From a checkpoint of a small mixture-of-experts model trained on Wikipedia: vocabulary 38385.
Below are experts of layer 6 (counted from 0) of a mixture-of-experts language model. Rows are named router (the router's row for the expert), up (a neuron's input weights, with its number), down (a neuron's output weights, with its number) and show model dimensions 256-319. Each number is 500 + 25 x the weight over its row's rms, rounded and kept within 0 to 999. Numbers have three digits each.
Before each expert's rows: a language model's description of what the expert responds to. This comes from a sample of Wikipedia text that the model never trained on.

# expert 30
It responds to: Predicate words before to. Verbs, particles and nouns after "was/is" that take a following to, by or in, such as due, returned, forced, determined, moved back.
router:512526464500500528548560484443514514470443489493478494529491506476499479476480522510485479528536493502554452487495519532472500515514521525498481513487504448481504535484478494514494491520502506
up0:488548541522515506492511521480474486453505478505474503522545509504516482497517512546512499515518495524486484460455510492494522483566518469543543490471523478485498529461499507488495438461496494
down0:520441509531509475486516493474480527522504473498505489463527503457446496518464490479500515525514505469511532527462470471476528465549483494513490522457508495503514527533473497515507455508523500
up1:494496472507510529524513545495433519464531506532491470499534468487503490497550479519461521554503481478447508521522515533527519509475549491503494522488497458512486572484488513498530547506496447
down1:516479540520492513487491526481490501487532501519523487450505489541496475531454505501482497497465476461506504469500511516552471473485536515494490488490469483528522496456523524483521502438487478
up2:432508452491465503496490466456509513511522517474476506499513484524514512469515492487529519532538514525466486478518492518548512500481485491443501531520484517473539488482510517470508497501474546
down2:508509490487515529502527520490550496488504452516498513505480523464546467531500540513524506484522477467500502498514498535511467447509526481508525510448498547513492499502502533485498527422549517
up3:521525472465514491487520495528475510532450517503548495491486494510489513537489512523478489501528518521505496494498528482539490502500513525516483518529502495510485512454474515512487516457511494
down3:493471495470494517505513550422517534532526460499503517541504491497539497513510516536533525487493494480531492471496495477501452501484475508477498492500528535537464548461488497498521517484521553
up4:455479520470478482506550501550460484509464491498517474460498482489469504480544447482457518432503482479496489506476493468527466499464579509541505531464529485502508490471551506511526481503485498
down4:499461550500489473518544493493520501517514596502505477495504515526529521469472473468506466481489526513514544504498515506505468496525559541501505493498491515505500485487489520476520485531512511
up5:514482526517515473488470477512438536446502484480513517475502484500493516465474486471461494489489533482486524568479506505511530497474484471446492534514459524482519549475479527547496558524507493
down5:499474498509530520485553514461555470496501473530511471516489495469537537496488523475497478462445504499459454466547481479519475544481492484506461489484515514546515549519530503517473511501532505
up6:477500475465476503478456483488467517504487502485508520488503547491465511448494494500522503493523489496535490511513496504547503497484541490507489460505543512530492494517503514454510472540496512
down6:522512478450539571497500498497514484556522532512556539504485485491487530483523523528475496508479485513541490539493516522504491528506523522504531481545490529506475506487451481479513497494472456
up7:494545533493523503521497479524471534467471503488481496518466512497454440472477514485507519480526496508544505464482519481475466513513501485504481511529475498492472528543547534513511500467495468
down7:479487489539482479503501498520502551499497548495490511453481506531505460523504498509508503493519519516546490483493470480492516501499462466488518503525527448462488571461461513481502506462483471
up8:495500499477548518539522430512468510498497506504482507553533463486496512483502549437505469502467510506496475520510527532498492489484512447459510456512510498507470493514466490516513512493517510
down8:522506523528459523533483465500498482499503469512530481502480508474508509462543487464526540533467520505538483493528470523498483485514478461505542487521476518506517516491498505526484502520534499
up9:521503532495501519510502526547499485473476461459491505463494524507472549492510496490497523565523518514523504503481496492551484516480561499526486551539531522504497485465514463464521481532526527
down9:517528468528496473476485476474472483460480507525479451476495526454486497437465502466489469503456538517480507503488516458468523507534460457443490468500468536457530506442499535516453560529485487
up10:466512478500520486462465470450491472478470532503466492514508484491539491490501504476495530525494494511465551531521552530542509526508470505448477474509498523471521514468499493465522547497534503
down10:488529472496487559522513526531509515473503549478469542518541552474500513507498514509494509529527457523518473517481500478503526496444527467398488463459516527532461494504518512531440515507480509
up11:479486474509506508507522495478548465493519499520532502494506436500475463478502543528473472502537411526532512448509543486522424519497495534499473502507492471498486554511478480548518459497509516
down11:480493531509508510464496505474516538539532437516491465530495450521473502506516489465496525447519503476534542483558434513514491528501499478447499506511452515492506525500496519481509517478483471
up12:486528474454502457520507543509500535558502520474521487543527494490494475494460554509509520516495466461492515525505493530480484495477554530526484511458521488488465489515511483498500502506491517
down12:524510508480497486469491462486474534498513513513476555499505504494464478498507512486499471510551508497471492474525497520502481499496520511539545491511468466454505511540522511489476526510487495
up13:505496529534527462502486490521520484506487515538482480485476496471539505515490482502510570509481506468544496502489543507539499491456502479523530488510455540538522551475508560494519514546518484
down13:514506492475526512499534501501479458502468490518507488502522445539516524529487510544454474520504509505497489467483480514496500528467536482456497512508510470483493507532530484525502532500490484
up14:532487501495527489477467514465564468544510448445493498545499495524522490515482530474496512464492490499554506520459504485509491502499515501532493495521532530507493475496483485510476500507499551
down14:452450463524472517493520436502483507485517491477518504482480510506480505537491493495504498535528517487572475499538476542530469482565477567520498476477475503500531534533501480475508490462532490
up15:468522504479508518475512516478504523483498479539524501484531505483535491437577532470507486539505507516521449490500542459530529500538501486527489508501524465503462501527500516499516524491493450
down15:475481550506461513513486542487482539462485487503491531499517493494506516540512493515472476521496497492502494488452520489510527462470491515548483500479469536469495491571487481496490488452495533

# expert 27
It responds to: Headings and leading digits. Section-heading markers at line start (==, ===) and first digits of numbers in tables, plus possessive pronouns like My, Her.
router:503504479508472484506476475493522531489510491490518513488507495473495485471493515511528488513473475539503476493522512522501501486524512498489478503513496525528503530455441524486527487502517480
up0:445480533515511528538441471482495467503481560509483493475480500475501476500473524493517480490484486548530458502506524483500501481516471494479491488547565542482495518516510461495528541508554500
down0:519490498458521507479487479492536511499498500495515511476519537495529487515522497491503482498546510510511534468532506521478433528498522510512508491507526533505522437460498486527528543494439487
up1:449462505444533540520508474545527544522515522520492528474539474493515500536500508551507467494518473493509495501496497523502489527472508503478523506508486519481479521495465505494511480490491518
down1:483478464494477493458470461518504538515530468526480539540520498488487485507467485474501502513515496498500489508455497504491455523494514469474487518526481445442480495475495514530498546496542516
up2:489508487489506512489510508500469491501496524493470535518535482477496469474412573489487566466492489484512497514499489475539458502524538532533434435481481520533529493498519513470514510506490503
down2:454526469540497503524499495538465481487520509472498471517464542502487518530498475506533480452497512520515520495497537491457531523536495474509476498511521480521504529495483455458516486481508519
up3:484523498495497508522486519501497524490509483512541507463474517455512485463492487512505508492472462452483472497515538507552461484471470501525526518498492485484530505506512547488525519465489463
down3:501457510515528477497505474485517503537508477469515530522514522490496499486498488526459489498507540506507498492505513481470511500475529486507518462490492475515541463482484508471510501523477468
up4:504503485548529509509475508452486523494519477476518490516492470510510514507476496454472515466512482481545456438492473553521455563499481494532521483467518530482493509495450523486565506506519468
down4:491502521464530488497504520489524496510484479503503532497480522569546491538498478474537501463500505485500487498477534471477523497469532482500508457479468507504460497498518471518508499547520469
up5:525518505460510486529519553520486501541520520489481508483479478473499475457504493458533503491531533504522490528543481502480478502562493539495517484517523526492469482462500521537535488506511534
down5:456445506501512547528517555501524532454498478501515500500502503461492499478531516503489516480506472511488479518499506467545447499487525489521478490488473521499497459482507529475527513492505474
up6:495455516447491516507505473526470481479474530540522500475493508502539523473472504503494491494519517526481469474512481517504550526515506486516478503483468513450496517462497488507497519537514440
down6:490525496501492516483493497513498501515538543512488462516503501523485511490489485512441501463514536508520499517521474525545455450548505541471497496494454532514489531517472509508490518510516546
up7:431481519481543495476517537483482507504490466487478499521517488478485475465493521502464506516494483522491464528491494508473540511486486489458505508480476508449524551510486441448453504493523505
down7:522535518496485547527515505516544529481505466501509503458500547514471494493523458507488534506501495532511451514456495547511481534473494509506516504485536462507507483528521516515513499504472531
up8:515496506482502470507491529473497531513484541449523500538536509489508587523496548524472525495473485464504502511549502501540525507501479480501510545507575477452506509487483459487518530519491514
down8:462505494496488490495491528437504529493537539541541459505514478527539490520434457499497507512487459480511495480538536501506509484514499518479498484504495500543484483536504482485549541503468517
up9:500500533483464459521506521492513504492503468482484499490477477492466526471533482509541498462479542474506503473528485518499490489522505478501485564471505491493501509519516489493495551488551495
down9:526455541504511528487507465508542513519534511489461523491471489483503534522537458490496556523469477501507476550481501557515523539498516500479540490509539488524517479441534540494523476516501499
up10:576485470491531469502488485445499546518517502499500464456538493521528488464469521501492492500507504523532518485507458463507473448511491465529495477466495524461490488512512523484472496512485461
down10:516516495499520534522523541514503532519528452494508479508494488499514513496507546482497489499540533503493505487495491509477491500504482471495495487511494485478461530491528504481515529467508481
up11:542480482484526505496457481531464530519483508510488476474508504523519475480523536510497461490501464493482504473504492509486526441519528497558475534489479478515464501476480478460515484506453521
down11:499491447507506491507516497511509509496513536533526468477524489556451493542493517451539502524518504477469522519490514498500510468557474506498463490464466495485463498506481515539503445477470504
up12:532464476470524505548493484509464465517542505513554522511497485476460452471505518490526464495460523511519471514466457496518516473470509481523457477476475513468499508478463515503514501521478536
down12:463503507546545476521484477504487540489516517502488490494464537514503462437511508514476576502514475474490487515444491544498491503445493473529506476500517513508495480560514536519537513444495497
up13:484534504470499475500490520467459503499475494481532510502478509517491499474514545489529490517426466490514531483530461474493536492515556448472479458526505485477487483507494498502497459527458457
down13:481515521527515546511468490546480562512509491496496516482510495525478516572517521514500513502497499526505479514503461534531509507496518494467479477530532481503476492487502457550531495504456527
up14:504505498516508498536501480549504479473531473501509489510467494510505530500484466487473488504503526529547545520490511515506526506510519494512509485513514524506551476483484464511502461480475474
down14:489495483498500532535486491534494472550486480498477489483542504501531500461522447510485486503518448508506514495502477436480453481513510498514479481554501476540532494480471498478541481507471453
up15:465505506528529467531462449484505526499496474515482499482501496487500509501515479513531482490486494534475456537491505491514485432520555480500479533487513492484542483511507484500524497473508483
down15:482478482451498490533557502504474505507489485498497552520546498478517515497487483518509502542483467532532516520463513466482497489487518503469513472464465543515459480455511476536535513503546496

# expert 47
It responds to: Plural and nominal endings. Head nouns and plural suffixes ending a noun phrase, like systems, players, students, -ers, -ations, -es.
router:469507502450501490517481493455503487531527474519458505551480481546506495526450502473513492494520487523514532486511478512487560469468481466488475475507492495502549498449457504488491502510515504
up5:473504510465492506504528508499500489475492496524496523523454478522471477520472489508513499501485515537528475478540509534478526493506500501473497526465497484485490546485522469541507515547496488
down5:474508494523524559505496507514479564535502502523522462448503495492476491511486529505502486530497515490502520492476489519510498542530453492500469502489521512478501462431490479485511560510500496
up6:456482561495516504477429514468496477479478507501501510495505509504494526499541472556517505503470499483493502528530537488472500461540495480514525506467524522526469500493510468531501502514543537
down6:511499478541502504527486505499532515514443484473504531524499479490531477441523493502471517510505508538481514459501533507531508462448490512482449468489506529493502526469496475478523525521515494
up7:484533504494491537533470508501494485517536499541504503515481468475494491518553514491504470512556536549507567436512521515562471505473493471472487510508484497515465477515476530520476517454466525
down7:526532471475509524544514461484501525496516468521474497470509479518486504505484523515505466479513529510496490498500513447500446461551491501530514518493462520501491492466487510507516511521490439
up8:455518503485471491463502477479493537544451490512490536518530510457487529515521505497486527500489533545530523486519490491478497494564451441487503536529493490487536516472522475506509498552477556
down8:480514503519557449516482493488485459466502511544507477534501511486527517505515467474507491507506513497510529520547502491509526472471474522460486509509466488502525509494516480460485514463505534
up9:464472552563480488479506477534479500542473500459479507533513513518478478543462535513526531490508539541520486451495463492494501493498461492452556562500479495504491504508513492547488535501526499
down9:504590487487498494498508504504472485515468451478481550510507489512496533469500509469509488495488503485511514458528479485481534521497508482457519495465507489514484500492507528497483455467490504
up10:505533523469502478543517548494551489482525507479518519530511525493496528489492497461487519535514511478524514479549530460484543463500485462494502451507499485489510495511460546501484507529495504
down10:437486486451534506472499481504516478487540481490508488507535482534543536479501519457501524513524500511506562520457510534514452486538485497525584507487504503462479476539517519490533518509520487
up11:491521504490503504492484527492553478548496534543528528514527547461469532535471510546487454481485475528490473501505512519509502499533488527493534500498484532508531489491498525547520497483492512
down11:503512470491541491458500584522515527491484493480534523505505499528502446523488447509509479528492517518499534479573523516470506480552509514492492512503528476460485511524509527494497507512487490
up12:475521492526538496529471496529465455501489512493478527519495524476514482463446517509517474571516482464545498505509539534506509471550541507479575504496510506509464494511521505475481490524487494
down12:527472523508479478457448496491498492533497576478505516509469435498477494498497509506533491501535494479534486481530477512522507479533468466522472510503542484456485500489437528529474510465496526
up13:509532505505521462523477468490460476519497526454472527527522533523491498519480469482516527501525497524478510478456545486490479493509538506473487488426475511524485463461529520496475492502540512
down13:507468507533505534467479510488497511482529509448522497510484526450509514497511489513502476480499436456496514523508535495527550469525461532541540475506452516480492493545509537488502482492507469
up14:495496476487469480507482502492518519525461433487527510524487506508478518487538520458499480438539516511511494511492481487481507495497485533514520501514487531534511510485505489518477471453561490
down14:505524472500534476544540545485484489499506506506479500514435498507537476490493502454529468519465520605483501507514487506507538531548480532502531451498445501534535549460463521540516504499527487
up15:485493518505486513480467508519526495499515456493501502549508481526481487436474473489502509504491471534564496515451497424497495488483464490472483496503437502521463520483499487467498446474463478
down15:539465519514508525510530472466510484490504482514477495499469435519468432496553432518473494491468523529510514484509485492513500511527503494508504496521481522482511486469481489491540458497535547
up16:463492500536559512525510525507500501557483496461499525489513515477546494487489467541530523515480532502495511493475499500471520510508469494525501536506464512480509530497557485465476464477490470
down16:482476517483486492482480480502463510503510514471488499508483474480509512535483495494538509519530469514474490478495498515527528516490498475495501509523506520504441420501511476487476508483505492
up17:537510508494501474494515467507457526482527495479472517499503521521555488530516496486535534494468512527495481519497450533471502479467537524508521488474462492522589472519512514463501490529513470
down17:509416496480525520495508498471514527494477541495481470496494518476465525521495503511513476477502475481463518497465490501531519521509535490512486524515523477486486478515488538491493475476506590
up18:508493512500507484517494552491550474457489527495492513461465482453495548482524496514469479484513555500521507541461468483534517526488518470480499494485539519497520519478512480476474506483554502
down18:491470490494508453523485491467471528505510540482514492507479497517502502499525562530553495502511483532501517509475530456519539496548495537499512476523505504454505467507520495478505487464491476
up19:544507479527489479481556499488502473464461481450480546495517485524494467501442516458499560481513505525478492518500512426523479517478520509492486479513534495527505465498449528507492456491517493
down19:481473494519530451543471525532500488465497521495508505488514550486514486521516516516433482501470535541545505492489521524500433539537482547505479516509508492511504532498505495517549510500479542
up20:527467505498477530503478536537514528458495503512513453517457499488557481461527492466462473498512500498503510477476510513487556476490497537485489472524545504465481546479487529512529520464499556
down20:499528523514523500496567526468503500493517502494505480520508549479484501524486530484475481497492518530521500495503528559486478470442563537542495491458483502514515489506483484508495540515503523